From a checkpoint of a small mixture-of-experts model trained on Wikipedia: a variant of Adam for the experts.
Below are experts of layer 3 (counted from 0) of a mixture-of-experts language model. Rows are named router (the router's row for the expert), gate (a neuron's input weights, with its number), up (a neuron's input weights, with its number) and show model dimensions 0-127. Each number is 500 + 50 x the weight over its row's rms, rounded and kept within 0 to 999. Numbers have three digits each.
After each expert's rows: "gets" lists some tokens that make up at least twice as much of what it gets as of all text. This comes from a sample of Wikipedia text that the model never trained on. Tokens count by the router's weight.

# expert 26
router:469516506433536508539444536549515499467544397529418496496542425491489588551497547519512493495495468490532514486474515494495463448527506608578482500605504573501568418445394575461521548444497500548428443462510457456509490414453505624507505522501453553494531494586447459444569484566456531442476463445456612555517462562425430485500440528483567579565402523494500567413561502401502453423497
gate0:448465535472438481553456565543536497539578489555414455516501386534458483497491514464497472403439438525408472550478536558491509440487512483513533405505474490438509476426565470523442621476517477553531494528528570479393522473522481567482555549538536453523514524441535458390526493462508504425463518484524540527581425456528460436495426559544566476441340548530564539436491455408480528452403
up0:505546521489433445504542520524501539444493455420517439475606575461471477468436484533497496430529495451448473455631449439507535522570510445525508504574512562556538412540431493555501534521622465471500461469485540530502531555512550506457468560493426381494571473499543560583594570454430506514491501399476500492560569363378486481446579498449485510505518536452498536392484512436470487484517
gets: "\n\n", " is", " was", " be", " station", " were"

# expert 49
router:495553547463559512454473514524507493432569467543474438495531434460479601506448558497460432474444448549524477548475603426560464455515467566564543524555489589496552496486452564453408535464437540539409465493515428392523456508484521610559548612500534547517515539530476442478497443509497537456521457486401558570479486578513413503562448555415530523518470533456454530480520589365499465492434
gate0:499488535460473462481555495532472516512451448522518504424467467479458468523537601519365620469630521571500520490541470526479587443512462546489451443478479459427642437525506466504527482518487519524524439471525491476491501508566425564487490387431562600549451409514513375511510454554530504533509506417574586431498438453541516477608463488480503478546390575498488443512474478471525533499476
up0:491499589431394507435513441484498441399428476463541504483490521397404487542449401491558483475504440527496536449445530536478469500479521480523415539415521571484491455444547413507421559569530618576634504572501520560504551476452458537569545416561460512490480492500471440527482501562525512491456564499542452550590515557541515517486554462413553461462514488488490487597562452494454473572453
gets: "=", "-", "/", " =", "G", "w"

# expert 6
router:466553556398515526516458555544502468465514480599482473473527406431468529511463552524456412465464474527574514491495578468493488505486538567596537515545445519517548424498393568519481540464414517607426483477562446476505490493437457526506496541530480540546561587596492515413515412536396513414504499506477502602433435542427479483557448501452559532543518576457466569473509597444559480445440
gate0:497521553407521491472561434456543470490420431470409498512548558528501538537437483466562556436551551523443530501467414372529431523513484626489481509546407462445481466495346535450520539563524530528526564411526535482556453445415429531457521537410504571425483502461517502488481593510505575493496456482457509528574474538540463481581517467509464487542516563505463538557601474427415496482515
up0:547518540491430468493519457466606505494478479500443541506487460585514420496549543433570526442523570429536553458570502513508481479423450425486509591518607380476559481487476476496445488538620496530459536479520412471544543390581472517503549536553588392524500601564468548520517504554491515539417572550491459518506494448472470533468503596512475529415531520479495437461553513386541461488574
gets: "-", "–", "k", "d", "m", " 0"

# expert 21
router:465533572472537580449446531533480447438548441582462457448534389487460590528446503532418508444508413482496561582454540475561443501526510525552576507576521511489567465411479526479463558494447529568465451506532483431533480454455473565484506534547542583558511526543443525422518452498465515432567452441390537562421469557412443452573406533456500523533427519478478508512577542460584454448445
gate0:514491575489526493389462555545613447449600490551469524458451425429446491564437505507528516480574526555508539505355592472502437558473507465463520479540396528539481463479466500546468526504572433430529451570458519437531513473491469427530544422485472513482478511508549488478470499485421497455519524469604446545546442503461566518579451470523536596437505506472475536488398440484400373495452
up0:499508457516587443522487491557556513554569535424525550426537521500539550509489521425461496524477457546507521538488549451482481468534500448545462495589471517529478443498481510409407571432562486615521512421395494451479580483517584517521474464437527464517534401481542483376497577501533482389513533489627465460495503493542570521496588551449442557494422461644601521502525447455485507491507
gets: ")", "\"", " \"", "]", "”", "'"

# expert 112
router:473516559485528498514441559535489527468564479569448449434552463495473520538471629563455421476430443558550498565507544491532517439479537520588522568529512544495516439481448602472434574418484534551461443505577420383520483445438450568522506570468473550607565527572473463528584474492405539472547441476462550502486453519422464430529529543451529549502465583444444524471520560490534436442437
gate0:436488526471465434503556437467562544433543484470516346415510542561485503595467628447510491440418551434466540452469503504516533504584472450557452567569548458514556506464514562547428576526488500502531525530584510460548533403467436473472463531379494473486398440512458532494517550654411524506539572505454574462508601515444477483487504493509510553471496519495495538481565494485459532507488
up0:483480523499507461542533482550611527529486492467524439466460488402478493485525386461559476400589520516528472462513493511466442526565545568460465455498516570484545461480507487422472474581546445411514518516416518590558509484559391501566521423533630539394493521435423491500508491601506549521570489438425538571481541534486525506489527428560565482548476378442468539544586477537545554514509
gets: ",", ":", "  ", " $", "The", "}"

# expert 68
router:475582558405546544501470528575507420416517441588490446460518464466411550510467529595460471485464468527531492510500528500560485451528501564522531578535514531426566434479449573485441527442471580574441487480594462419509460470464462538523462521490494572538562578558502455464541444553411563465545469496437509539477470524431485457521472554403540516544448516466429566366546501469591426429466
gate0:447600494508477477532447540563496434489438457545470471544525522525439599525467512507418545451578525470624539515495625460557479445520454469556570474439482461555392416504494548479473528445477519505517404545541511522539438542475502559526457581498538513535479477548455557428551387545496510535599514438520459536474494593487381444555399562488490521524447497489390467462513515452534460483525
up0:418501583549512499518462503439474572532517522524526561445537455422506435502544573515523431417517509574417396496482507541507592504475371535484468541508498438477567545551400542522437482547538429570494578428403470460452573515547545532433481522495494477472514470387477478477497578527506533451426493490542548419513459481488548485430530426526470491426544518487638584479550429500493433506532
gets: ".", "°", ";", "56", " /", " is"

# expert 50
router:519587502404505524535447547505462522471555442560430416441512493480442566578424590588471453510443472546553503540448530465533450497501475515621537596526514513479575397486467549497450571465492516518476443573611443426537475405443410514528526519451459527554561553590472474503538472530469528490577429491478569489489444493450469468492502525434526544511495599496423545481552567449501437456442
gate0:552543438487458455582475432535597525530469453489387480415497544477524597476457587566416499468474413448556550561498510513525459455493473505481472592556537525513515543536452530531586413488425545468512493487546523402478519431514405557439545585449470483509467475552450447532479510453493477544489384499467517404534405538552550454493455505474581576484406527556469428525521577480487541519453
up0:584511443441499524462372517483635439583501445518505479434511520494456478549494563491638490482508442566467420478532503513522465444489509467553551589535421460474555451467469533436454508453408529490446506505496418484471557387476431503435565430499499510508478439465541518587500542483488440502517363492532506432521538466494561508455503469508472532437522487356495550577519402474510479526504
gets: " |", " of", " At", " MPC", " In", "At"

# expert 124
router:439524620485586543443422517520515492459507483570431452451531382465479520574451572517487460470406478492524549526479560489516468452478491527556546519526474533467512452457443541441408560487461559591475424499538475413568509449432469578520540563531480549570556515542446422444536522583446564458512471456453513488511489546465494425567442596453586553523475516442512602536533531417535443455461
gate0:516495533405483490529476566493466462490611500575428514490502497579451514547476534487452433515472422610592497592508592456543451489486455489533553496578448589428518439444439504527415514460567422459517513540593477494559426416494491544558563530506533516516483527562484483464506476474564532430613436412467579505508481509467432524497436562504555555500515547506441608461502555454505501460402
up0:413488461440442449476544493500400525421592593562516580503531601502527514468522509397415469514561484572618550434562603510471491514539441484482545450564432591507512499528536433486476437468566540509555561513497480541535504557447537495467492567529527530493470598495542499440432493437517396475471463495558486483480535542550446475476474564499499509492496559621461558463542510488479636528529
gets: ",", ":", ";", " and", " –", " /"

# expert 85
router:427493523483547524477487557611511451497613464571485447470537454522402524497464495546460434426446422496571475561429588443557445430563527547566565571553502529502500468450482557470489577427445492543467453535568484449528478452489496496548540528528589536530533539560496529442608457510443569409517505436416495572468451563451431471528486511519574621528451502486493572492520548461537477465431
gate0:405500518497521556564508507504522448444553462497485464464525461490524520433518543525460475410444497502532510546483620480599355553492438553591531574525473609517499475502483483516472529495523543594466471520552469406469477494488431544523543564492521591600569542463467495446573528477434517406506478461385492471530476489460484480431472527477500573465456533387403550534533535425570489426442
up0:445527486448478450589532538429483387492518470522512487517536505514472526478496534446501398475481496513536438432509550509558430617591546486587543603515564608463505435576545474488467578584471506580467507587534489585484411451513475528564477492541477533618482476461467559568581475480458559485490504445455539413503516500441425575477544465526467543531431494486392517531494544412507463489469
gets: " a", " an", " was", " is", " one", " his"

# expert 38
router:484550570457537489510431518488488423458545524516458425432555478480466580540468541513485423479531455544587508526465555523576465462471456528559565520575424553442535487443474558480386496437486528546417425468490471448567485475516411570462472519506538517571569519473522501450535435498462604432548446516429572548483446564476474428579487586471514611552497510457441619442523505456538435432492
gate0:574488574476565558531571527518477473520470460506499519397526508464470502547345495456505511440568451508559589550486534513502484469561524531479565530540625545416540454393483462578518494457584479518507532501438408486566414534497411517457438498497515537587608632488498543545496498483509564539470531507442505479522420490560451500528483476492473487559476495469543639469496489523526478397492
up0:528509356530556478447412406478502557514446525514454501562520438489517572477506557525391481456461563639419509443452538485467534464573427513454553577409426548525433544554546537478520554417479527539474561590526534439491468509510547554496514522572473526500476402477560494464427460480479487495496445516585629484500537496524528502453546486476481434451475499497415500535485466473547535594566
gets: "t", "op", "ct", "p", "umb", "pt"

# expert 119
router:457588571450527511455434513483488440486524511527412463476534443525455576474448566501455415474463456572574568556518525467538482410534506517551555541512436547495578426468468497454470530438507471564409499493570396487590457461402504561496462568563491526572502535507532493460620473547416593422502393505432549532450480548482478496553470631471517573539477508502489535505541556479545478469466
gate0:527525546526508475418453394539523533414535475555408542401512484439487577531497535499524440587521462533605487606518504432511518441457517542536571597441557518491576446491514529451512501490482493516525433475531509523517471540487468515577604464636521481473436531498501477516591449545514610525482404547466504495520546427553427510475484550455501455455366517559471551440583550516537506483459
up0:544600484476523501434491529537429422441475563600552504459569481524515571513495424502591450543523473623510499579479558589452578477425514423458536544482574429531519460526516470500422526449361400560495501504468470529507509562458469498504465451476507480503478437444547460479505431486477476577491405462501473394475560415568425524439518566431461553504463452545479521490562464545567481509495
gets: " on", "ed", "ng", "ing", "e", "ve"

# expert 12
router:458570486390566438491490496552502447434561440537459452442486435499431567572492552551502429469483436529527512531519528463586485442472547566623525557549510506511487453432434564499471547454494560528474468482574449431562487484438476577505479564504526546572564543549462494452610445514465532423559470447460508574471476572449434439524461579390535550528452545503472510462551588421526465457485
gate0:508515505535536540447517444479587495488460483490415484460491492448489503603422504511525548480473417468520591469411518509550502547560628481502568507561488549514485471405470558526402507505494505470559530522520543445476477423429424455572538526602669569449442420492528516427454518476448534463436500453455461620517504424538462565524424471499570507489433514468472491482597495533503497475449
up0:572416493478564527587429531494466582569511486475517491499470572456472511450475522541571478544428549501571473535520495455471479375482514560555472526486559397501558491506510480468596445583494508471514509547425433587468531571571564421407643520440468530490566585594498441551556529491540539545524493524534477462590517457490558450487569452523517499405484544540493545502427521487456567457512
gets: ")", " 0", "″", "}", " at", ";"

# expert 87
router:443548544423545511482390585546443481476534495505461510457524440515464548516430584552437421462477437534600509508502575469544467434508460574560543512567504532471530433468397541455437598418480554630496441524499452407568486470439532551535492539521449549566561525530448492455582466541461527413524463519478544527453443516474424472517463592427502535552435540472483544488556537460498455463445
gate0:452528468518506530463448588509461445501469510536432488501546495441490578602483558552464463502429398620580520554469527501505490456505522513513564565527530577377511489503504563458472477478427469539504498526561454440462510546456488528559475461494495506568524611482530387461508410474532534489514479552422642521440430486519486424458380573538508512586465540523475546436558478467553425444512
up0:481514448550485491492502567463411506550439520479457519488554541504548525563492488528479481517460405628537498458556515556477562460507483496450528533457581554424481561559542490480541489555443441558561544555517508493460550595487593492527430358495451463578480556392596403483467463405553493502470508595485628452485468451540470488407464515578465463576520471554477493500542428503495487512519
gets: " |", " in", " by", " among", " to", ";"

# expert 45
router:479519530469511523502449538528519500466530461608416472395544443439440580577455575540456422428473478528547547594458556486545447469452520556585517564504490526501530418419428570511505569502450510548483440514551437456484481502400465510473506538526513585549572576558430454465571436487394545485533463485490482538492454542473470428521446551397558470550421508469469516511551612494515425479523
gate0:459558530512514491566438537486446417509517469520401506437470412480467608482445552493443445457495504545547469564447563452576480465517588562562501566516496540395457479425410540528461470500503474537500489582499471442455515442382403505557546516536563507519484477510496451483503500517529493486569484397475538509490530536517411504631379551438610500590452490503498542449549574500523458482484
up0:557512530442450480422558486552569541504550456519532465517513483542462431486533541520514536476486552454485536472565438545451523463485553454525473401539436480606533506651520532413449444423577572499440593411536454531504421435509467533514522511468558490501459445547574522521390445535469584520453492524552448527433452485522427494424524514558469548458455533422512473521624440494560573453524
gets: " |", " part", " A", " –", "K", " st"

# expert 39
router:424559560482629532473447503549505438458556471565408413464503469502467543509438590536423462463477429524515515550472579443527458442506511539594498529613438550452559484438495535471453558494488538539417458547529476436568489452462429633528509571518552548505506521539443447466499491560482544443531459514469531508480520614472482499588429538487565543556479528480521569478541524386509438473461
gate0:416597490495541463580401497502535352520580460527540429487538506505490508488451553469465593410565473499576508583502447555537417558508378439470583535613508508444561483541545562523514485452497567520531517464467599562456533416494451562467553446577550468490550492518485446534535465516491519557457512478481446453550440419444513484511505504554465478502509507403529437498468553559524487424499
up0:432489487508475536466456509522484585462481530497435602497443482414434560574559401528514466530432588475539484469561533473456459583513500496476449491465444490540420521481547447482538487490423542474518500458452508456650514575503565552487517446455430439484501476530409559472479440466500546426444522513405488599466552566460524524514448567440476492528540451489313554531510453520466433510502
gets: "=", " of", " with", "ed", " during", " In"

# expert 37
router:430548567444533516518463534580524457411608427541447467474551450485470546526447595564432493462495497532525521577497496439523490450520509527572540526581451591497550395459470565481447534452464550548456490502521476417522481412465481522507498508480577579508545576528435432471537471552479521503552462460509525554491469542365375490584518518426525518550475549469506547484526616435550470425456
gate0:472450596498473464550530516544522547471467464489531541498519447414449604463417554456486429507506549550702551545559514526510497559545470535507502578472431541424579455532511497496491495558400615541551483531470485501418462489442529483492506544466450517571576523607513508453528485547475475469517427463453571498417459508478482488551494618483510486487455555467496512369456519507528420475494
up0:476446542487490411369554499565511466544604483540521575468466438469447449488527535556499455438470467567506618646543501523543499465569461497482509551468352511395437371495559477509536467506514527412499510447513396524448528601575529443482509529499506432492558512555485514529449454491481508455447481456527467548580579452525514525485545584524550498486450501505506461520468476510546521433495
gets: "=", " local", " New", "|", " National", "ular"

# expert 52
router:450509604387555499481483464583462393485509501530421484493494452425445534497409512515404440437473438517506497534485564406591410499518520614590583555550474509423496443457442530460468584457485494583517464496553511411539467519447428487535497555503538580508555556581457467518507465536460548524476493484475521558499431492507426472514462559448524495499411544493479567509500571442534432425464
gate0:427517468396526560458528504452469435426559556501415491505446564425488537453460573545445486437440429531527512497453474458644560505502507524503536538583511500459506572476462587484510573483549588499505470522616524441493548516472369499442567522586584535483485534614475437474475559491432476539515445507486520462433465512480511444463457547463539504517469514462539560508467527527597609461550
up0:524568481528553456538516506450474522480536586538428542525549529409491486506464499501480525486528567475601477540490469512498488528404569407596550521450508420527497513534449611470550493474386530493490484538476433465531564512471508470525479543526456441514522546478530509527459362542511576504542532430569490493581433443517587457508585404474490487545458520488568399456420605623424477497509
gets: "19", "a", "M", "-", "J", "ro"

# expert 98
router:483572545432568485509460552541469467423573452625440469478525425508440598543409555584475455438507475506557474487511565513528446483545470572558531553566436505428535438500490591474451579441516493666459471531586489369554525510473512540503521521487542513571517571527473460512518449512439571499498445468459525563490475529432513471516503527419519525512428577524501542480487529439563476444447
gate0:530542430467587483472447549563502435481466479449440474492509526482555574509485588396460512472538500535537459477465429515527453530485512456478575522499430517518562478432470502446397515418420516607522467483399425535596459492451523500528498474509525583544461487590559448417579519508463484502507408472546471569404406443527508474540524545462508530512418664468442504483499485457442474497433
up0:436519483572539413483457536441468375548522439561457488572577503479466500632486532387528494440464447482515527542526492568458501523470485458482482546439469482481675474455538514451511468528435487515507584420461495535521484444398455523559512517579417495475503429423451502469514449447541535524449562504502429448561469524485550498461535553545547547477471480469421484431503512515353537480474
gets: " 1", " 2", " 3", " 4", " 5", " 7"

# expert 53
router:497554520432510553542441510593488470482525463563488485452565398429488563542436508577414421483441412523567469499475542451542459441498527579537552515537500487479571430498421547489461539444518514548454449482569460476531428468482433539553490579467562520531508625508464475479562408568491532442538458465458516557487483542475462460565476527424531533576401556485485589453490614431555458434491
gate0:481526561470526513526450516619490396559568484559493405501456514540341485580529504514501472423497468605542499557415549531545516451427538481522581479484421428472430431428498554541509637450514429528447473534596448453508513471468456521452523539550621513434545448462509507426526557486431539446573469520511532504483440496472441525523517507513542558477494510462537519521432468511513474477425
up0:416547504509559615449584479393440540455527502513535529415517559486538412411528529544520529474502513394550626488454509534466456483507419568539483471633483485512513544516512459575430404558507524503468515460426494487494567519424520569509595530573409500471427404494492490462515490532526525538503464495422464475484568456543491560525471493457443386539520484583503431511507475544444526482483
gets: "-", " A", "M", " United", " No", "19"

# expert 67
router:485559607484599540499476519558512445426598474569473483437570441487487528523426496509489448487440462546547484550477527475582465477516468580516549539595454526451580450460471510456419514423505509585425470528585455430524432480461474544523540561495505540534569500509472478456535426597415576473561470434407541534479447537480490484563475566412505551573460534463497550452523544463565460391472
gate0:501389510535446511526478418465520460448565445536481509545591455495516486468565444516525529482422458462472504490510488462569533470499424434583542476469530518629539538477488496464427537437516607508486474429537472451473548380496461500513536538487545468482471507406542393431418469563578531419476477422442577464535406508495522445547539591488493599474447489402523541447507502511498524450596
up0:524462510505384480482509467518480497488540501519490503472544472502514480491561435544507525548430425452458533512501531490513550476468434386551487491452585448634521476514468483575479562368513602444516509400640469454466511440541485513500483423397514433512521538434557428480462474548547497413516518473462571439572450502499571473528535574592503564468518506516543499366475529491499548488579
gets: ".", " .", "?", "!", "69", "98"

# expert 103
router:454479560486622546532474573521481478458486494557440466517515440451428556519433610560456472426447504500556500540509587454632534402564501556532508507534439546435533456482473574477501507424498475529387517523495459436542518473503488553501501577506495505548595535525500483441500484516445557452563448463423503496456430505399517397564508509497529545500458555488420532384522550470536531425409
gate0:443501502514557501576385524478507449433457449499491497451486466436421543526458530432453440507390478585524545530477556491543518473380520504522504523505471514491514472504448530446423520456421520547528387440453378475573474539393463585443458571471543543592594541491543535430449467476475514495546501543480531530524430590451413433472529503455508518549481494449471492450463585533590549530451
up0:450469512469497597470459474467502422558545497528508456527444495528495509623473506511451493507466536572396513521542578505513526395629583444497492457548350510531445460430504391465481475553486501480504504503449579429474479518526491465440549485419568434477521518475570559569411483484519496507494410613572499425506454511511530461534512520493520512511534538424586537494453424461527517498382
gets: " first", " 1", " 18", " 2", " 7", " 3"

# expert 27
router:450612523447494556516464582510475472464542461551433460404492519476419530538479566586494475435493522544562432565520581471570454424464495586582579541512435535508523420502423532501492490447507516513404464516590454445522448432514453531524471556476491557578554517560438487457548416496461532467542504417450536525471445537475426507583450509400552569490495532424457581409498542501530451470473
gate0:494486512425458457488455525549477442494483525493490484452512536565437511481540526555493529469535468549514420472403481520585398392541517394469557523528438418492617398497535469522475539458460513493463517627600368490411510498451495483534513438505545486495471538575503492605476581518433525535489431548534479473419515522581366452480558450449508454442500523494504451433545477469469490504529
up0:548514454607453455508498444507631539534596494515564497425473455451536500433477470427503441508407414559436524563454366458556482538467517513451378466535467528543508522491511459406434512478499505538522452541498513494534532514472435561434669502442478386494498514528477441536572534445419466439446540432509515523507476455479515544526504584534443541465516502496535548568471452549506468519494
gets: "|", " |", "″", "\n\n", "′", " No"

# expert 76
router:441530535480551524485457532521430431404517430561417471499556402447449558536475570568501469469459469507556512533470583469532458424523514594576521570519479558475516479472448554422486550430460549544504431493524467482493471499408463586506512560524545575530591519533441490472549487528432603453515422472468532568491451530488408415543462519412591571549429568502498519517509589462562477448478
gate0:532468486452476500595571505531447569480470401505513515505551414434404503503433654572516438509567516494554452398545511416478503436506540599479550482476504532465469517607457531291508558492480523479479436493517464455473531537524511569470470511527494564533609482499417563488500537489521504493456495433479538499453539476459460392483529530415463478527475521455525490539517571530480542508475
up0:405499636506477475420477482480498463558522447492559486470366564574524491596511395432514461493464461551496524467538524396592528628478500469494452477501454504564507497486532371630512484492484484463460500419553549513506500431562498510469579443508457435471450521466480540567464442522450538489527530440490470523576482521508517561471514575524430559504512455528475494481523400514527514505620
gets: " in", " |", "\n", " was", " =", "\n\n"

# expert 69
router:397520569455502509524494484537463421483529475566415450445473497467417570508466531537430484413493417523527505574487571447590477485564468596543541498559421534484543430412429539515461548477494568536438398552497490423469494459472423532518494519489517547549549511550441482432490497568486617506558510453429496573503429566470448451500489530461578536545441503469429606470499507444498457426425
gate0:458435508447496508564504547539552501513497520500505483485468470396525466465524494540409468563495383477518409560580492472520528400439578498470505475540549606358566546543543461578462487519473502502480456524479472482573493418542549511460518576482500548507512517523592623444505374499484491483442573500519477559438524544505582479566539523497413468619531527497525484480473529500580507516383
up0:570429490475428374466561451500474500516445518482560521438466554467556543518567497491416526548540460556469431473531489410458502429490538473458441514628590611446596462477544465490445579445442499490583417580480495523517422453466515463545486503531456522503448475575532591483439458589489560549445503504425486545449595494522486493527517456544479487536516561505470609500573520465429462486474
gets: " |", " was", " a", "ive", "age", " Coordinates"

# expert 123
router:475609568470547519515453576521527483460517509555465424486551424453477563468519516562491491510542533492517483545507498482592525455538474506526515562584468514463524444481422594480469464420488472554438478496617456463539438484470517591464461614493564534526562543523489471487489411513405545438566428432487520549442477558370497413574499536451541587537475590481505565426569518463573505444488
gate0:402510537448489507472493554494461444467501554474492406430527428479440555577462560488453420551530528615492433549424557468456504471531536518535528503457505530441492528494370592457499592548446504591560535482579491490513400468455369523617500503500541547543532543505535435518481464516530497487570472514484588513386530551455538485554468480472572384530483485571512515480541503473541460469449
up0:412507489482482452518507439441528529447535472523511489494509423453455492534463571553457405499586618485427478510477461468490533602438516517521420560471584518458446488505557587567474542582498514472510471578408549453450431490499439512567408483405483478490632558531480462472448470511484470539451491497547594636506486552456517561393498464561533538442529578542516484460457527481484466472548
gets: "3", "na", " States", "7", "0", "ia"

# expert 65
router:464531562397547556517483523531484451460572484613447448487490461425447513494425534544436420470546486548542481540464485458551432492500504568523534565581489515452572396449446533495472498453472530538442466491535454468510448478505456535505498579461543530526588548628438457491510439538414548470517494513409525609441435520479501483549471501490571573581496586474496561415548534463589458393500
gate0:501553487564472482591490490416563544438438455498520555453580458431536466517442463558616584435442478484462549477522506479538469522554533488470545595472428581429521388479491564444528526519566445516550482506439459494563468473455465465486472582470515540516515531579395548519483484549405514435506516525543475483550481558419480409543386514548602513570527536463486565515527477431592475474457
up0:519386533547567508433446545505544515502512504532586426531475474576518476461536514551486393508481494507513441556538536458489502480436459386528508484474494467558612588402495463504460510469437483532504565515473503507560509493551598569481545466438516504460503549448489404489608496496551423499496485518514647498454576471452522545540557530506454382451493425556519408455514532481420407535454
gets: ".", "L", " an", "ag", "ui", " is"

# expert 121
router:480584552464527532465433554548499513455540494558451484438506411482451583502481626555446397458504456565542537553466557485546460518481526501582533544603474505442547392457398571467468522486460498578480481503518414435532500471450456528535525596557486515572555559605475473444565471506430526436560489480468545539458506540480478471516480524425603505543465535489475581503502556489524417447403
gate0:509582521477515453430458553488563419500540527572411495508462558473476528528476522470347483502457470513488497578470470531549572503483506476559595516493402470464446468408544449499452557496527419463444572427462479499522544519530533554475499574459549459462562561493554454477566421487432467517529472504423497584526512677469390543484496521518544598562469462532471545533548491491519478407471
up0:560500436514505513459487485576433462470522514489487467549579413455478550489486502453494483414566502525532628463582528540433408427420481447476545484467475564475560492599503533495527416444467560537558461554489513585482450497457472491486507405557597528489493404472477551486522510546596557491492528481590552466526503420463507422560515505459490596540524373533551575398477514451526445482537
gets: "-", "  ", " as", ":", " same", " 15"

# expert 91
router:420540561425530560506452532520497454455571470559479473463579470425508558502468570529436456487498416519520488568441593517531457421543521584594519542561493538455525455437495536483382555467524570555443454541501477394553460489463476557515496558544544517518545530518459497502548423545495509432566448528451540553441430624455474450570444580458600548531421515515457555476503537471564462485443
gate0:502503468548500481598558396505479588444559489564502450488410529518522509462475542540581509526382579474516487500492465515534554510513425525502543536478482489577465449474409585515407519503455537493550515512579530370501545459518471567542448489465404524545531525465483565511486431356481488539603490419551518478472466409515503492521454552489604547456490490487434463456510406470535460488396
up0:486417481546453541471453492505468509469390494478484582454463453492496542451502587494489482469346468531476527607465474503512542522535520596546452486500531490600506379453546471584436598474553544533626574495507567441494502567549498534386520510552522489446517465506478568494445508527509521573586534433520463541471509557532480499497503523527504609420540544494487443478552528515524571506383
gets: " in", " from", "In", " In", " into", " of"

# expert 36
router:409547526432603518488440471531535459468528435580404432416521477463481535552461552506405468483473470516521502589446553480547485462560471511568525564585399520439500496391456551466466583511488488578393435551527460484548493461455422570496497524490560583551504484483497480460539515516459526516516445484397577483479482547466392440518496553466548574545474479465463522500536562449517442384479
gate0:553555532467572436486479474491548514467463470510474537434482477470595473523460511495428514557514566504508455548462550498465458437487464495519557432512474433573551414483436553437645464474528553486514464483480534505513526475399641505425442511464456594560519529457476579545511439504522554548507456499532441506535353509611464513583500493489527483562443513622453531514554474493482557388515
up0:432472449472523474609523486504401446465443498582508512520474477569527508610457535479573579442456477541478604417461432439472526607468588492542499483523601566447533494489524517509597388484449552466539460618542523486450508537407391456503458474501429484529495500495465433549418497442500488546484522540556476531491515518488538446534384441506538486468460529589529478432516495491472568516480
gets: "s", "c", "t", "ment", "it", "on"

# expert 0
router:456490602428549517468465516521474412429544435530477460498504411482441601528452515563500506487445407489534493517450556398548469409492442528524576620539466534487606400502481505508429539479462535545488474514559504420491451492446454571532499510508495610550515582535511475468508450561470518479517408465486560534400455537446472446525529538395544534551481560463437549477523560424579500462500
gate0:502550523515453526589514460450494515472575469553503486496531549456475478508479528435564499452559525474487547559529451481534488504447446503557524397465503526587474504473462492545514531485532505472468540481615505540433405572500508511434477498544500482521496572497465479548512449470388570571460438523447394521514581441439513544553412521408556463334571609509424544558527491537640503481538
up0:459526445501522513457572472559505595563444553457518448427544405426507515515518394488486507446532454428488520498548572472509544465499546476496555543452508465465433549517525509527414547485417543507511397552480488492468524449468536471470549559461547677502445376496542529500521471558526544480569557474530473507556561558453538486531448557467448571511526402523497541522524491556352503596464
gets: "d", "l", "ff", "al", "er", "af"

# expert 117
router:493571571412517502495480543510478455418576486503459508453546495452443531534466559576483462477477455564549451526465592446531433454504494563583576553538448561483546424471455542463451506392421496571455479532548493428544467433480458570497521539500494549584551537555466497469481479591441539429580452461402542513465442543393479451547438529448482620546491555428478560485553563468529450501477
gate0:442432579410413484472464551536430508410490481474457548534455547455482459510480508552487495583432409544533523552490567481547389465518505520513528444517544526473530437444484459471510506390521464456468574517488476425550553453473488486493544511461405474527553526478523521446480526451462465370622563452451610458574498507384494439527547483531475529436536503474527596533577512514484568585445
up0:460504470403540419510540443530532486380479463426537571501437537499422524556515487448566460489429577498491548503457504478563522488579594490470523519535547504472490573494493571514585397464422438470412505560538478592532479480495474472516542468364464498590498515428553559531446554543568604488493500567493459531458491475485415435491501444541471599519485532487530382498438514553450557500513
gets: "  ", ",", " at", " as", " and", " &"

# expert 13
router:462550606395580496459478560490448460435534507562441468469544509423478526562411531477466451411508454558592492533463530422567496452505485548549513516500473592515495458460473531439428491466469462587485498512542446479503476475402455650497491602484503556556553500489484450485519500558458533439548456403469550588449519577446490419534522593467525610480487536507472531491503530465503459450416
gate0:510562525448527490413368598500561395441531536532397470462434493496484584449529480470519522460489491572472466553426532363547470410501438585538570547492454536449492404481455555460469528490504531435431547561515511454519470489513477574490509460508466581547543546525517514504456544504446443475554523379518504506483500588485440434542524541493545588496471417467464584454581497453534545505477
up0:621489540480577495452460462484467403499472484488425498463488570551510512450435441434599549412436408487573497469376520501511549433547398540514609512478499457507447474505490528422520486560518527549541521466503538517515581525483491512474510425500486528447467446465543567442381538389483549494484556391549537446557481496597442510500588528500526505463501456463484543463530429466484596508525
gets: "y", "g", "'", "t", "z", "k"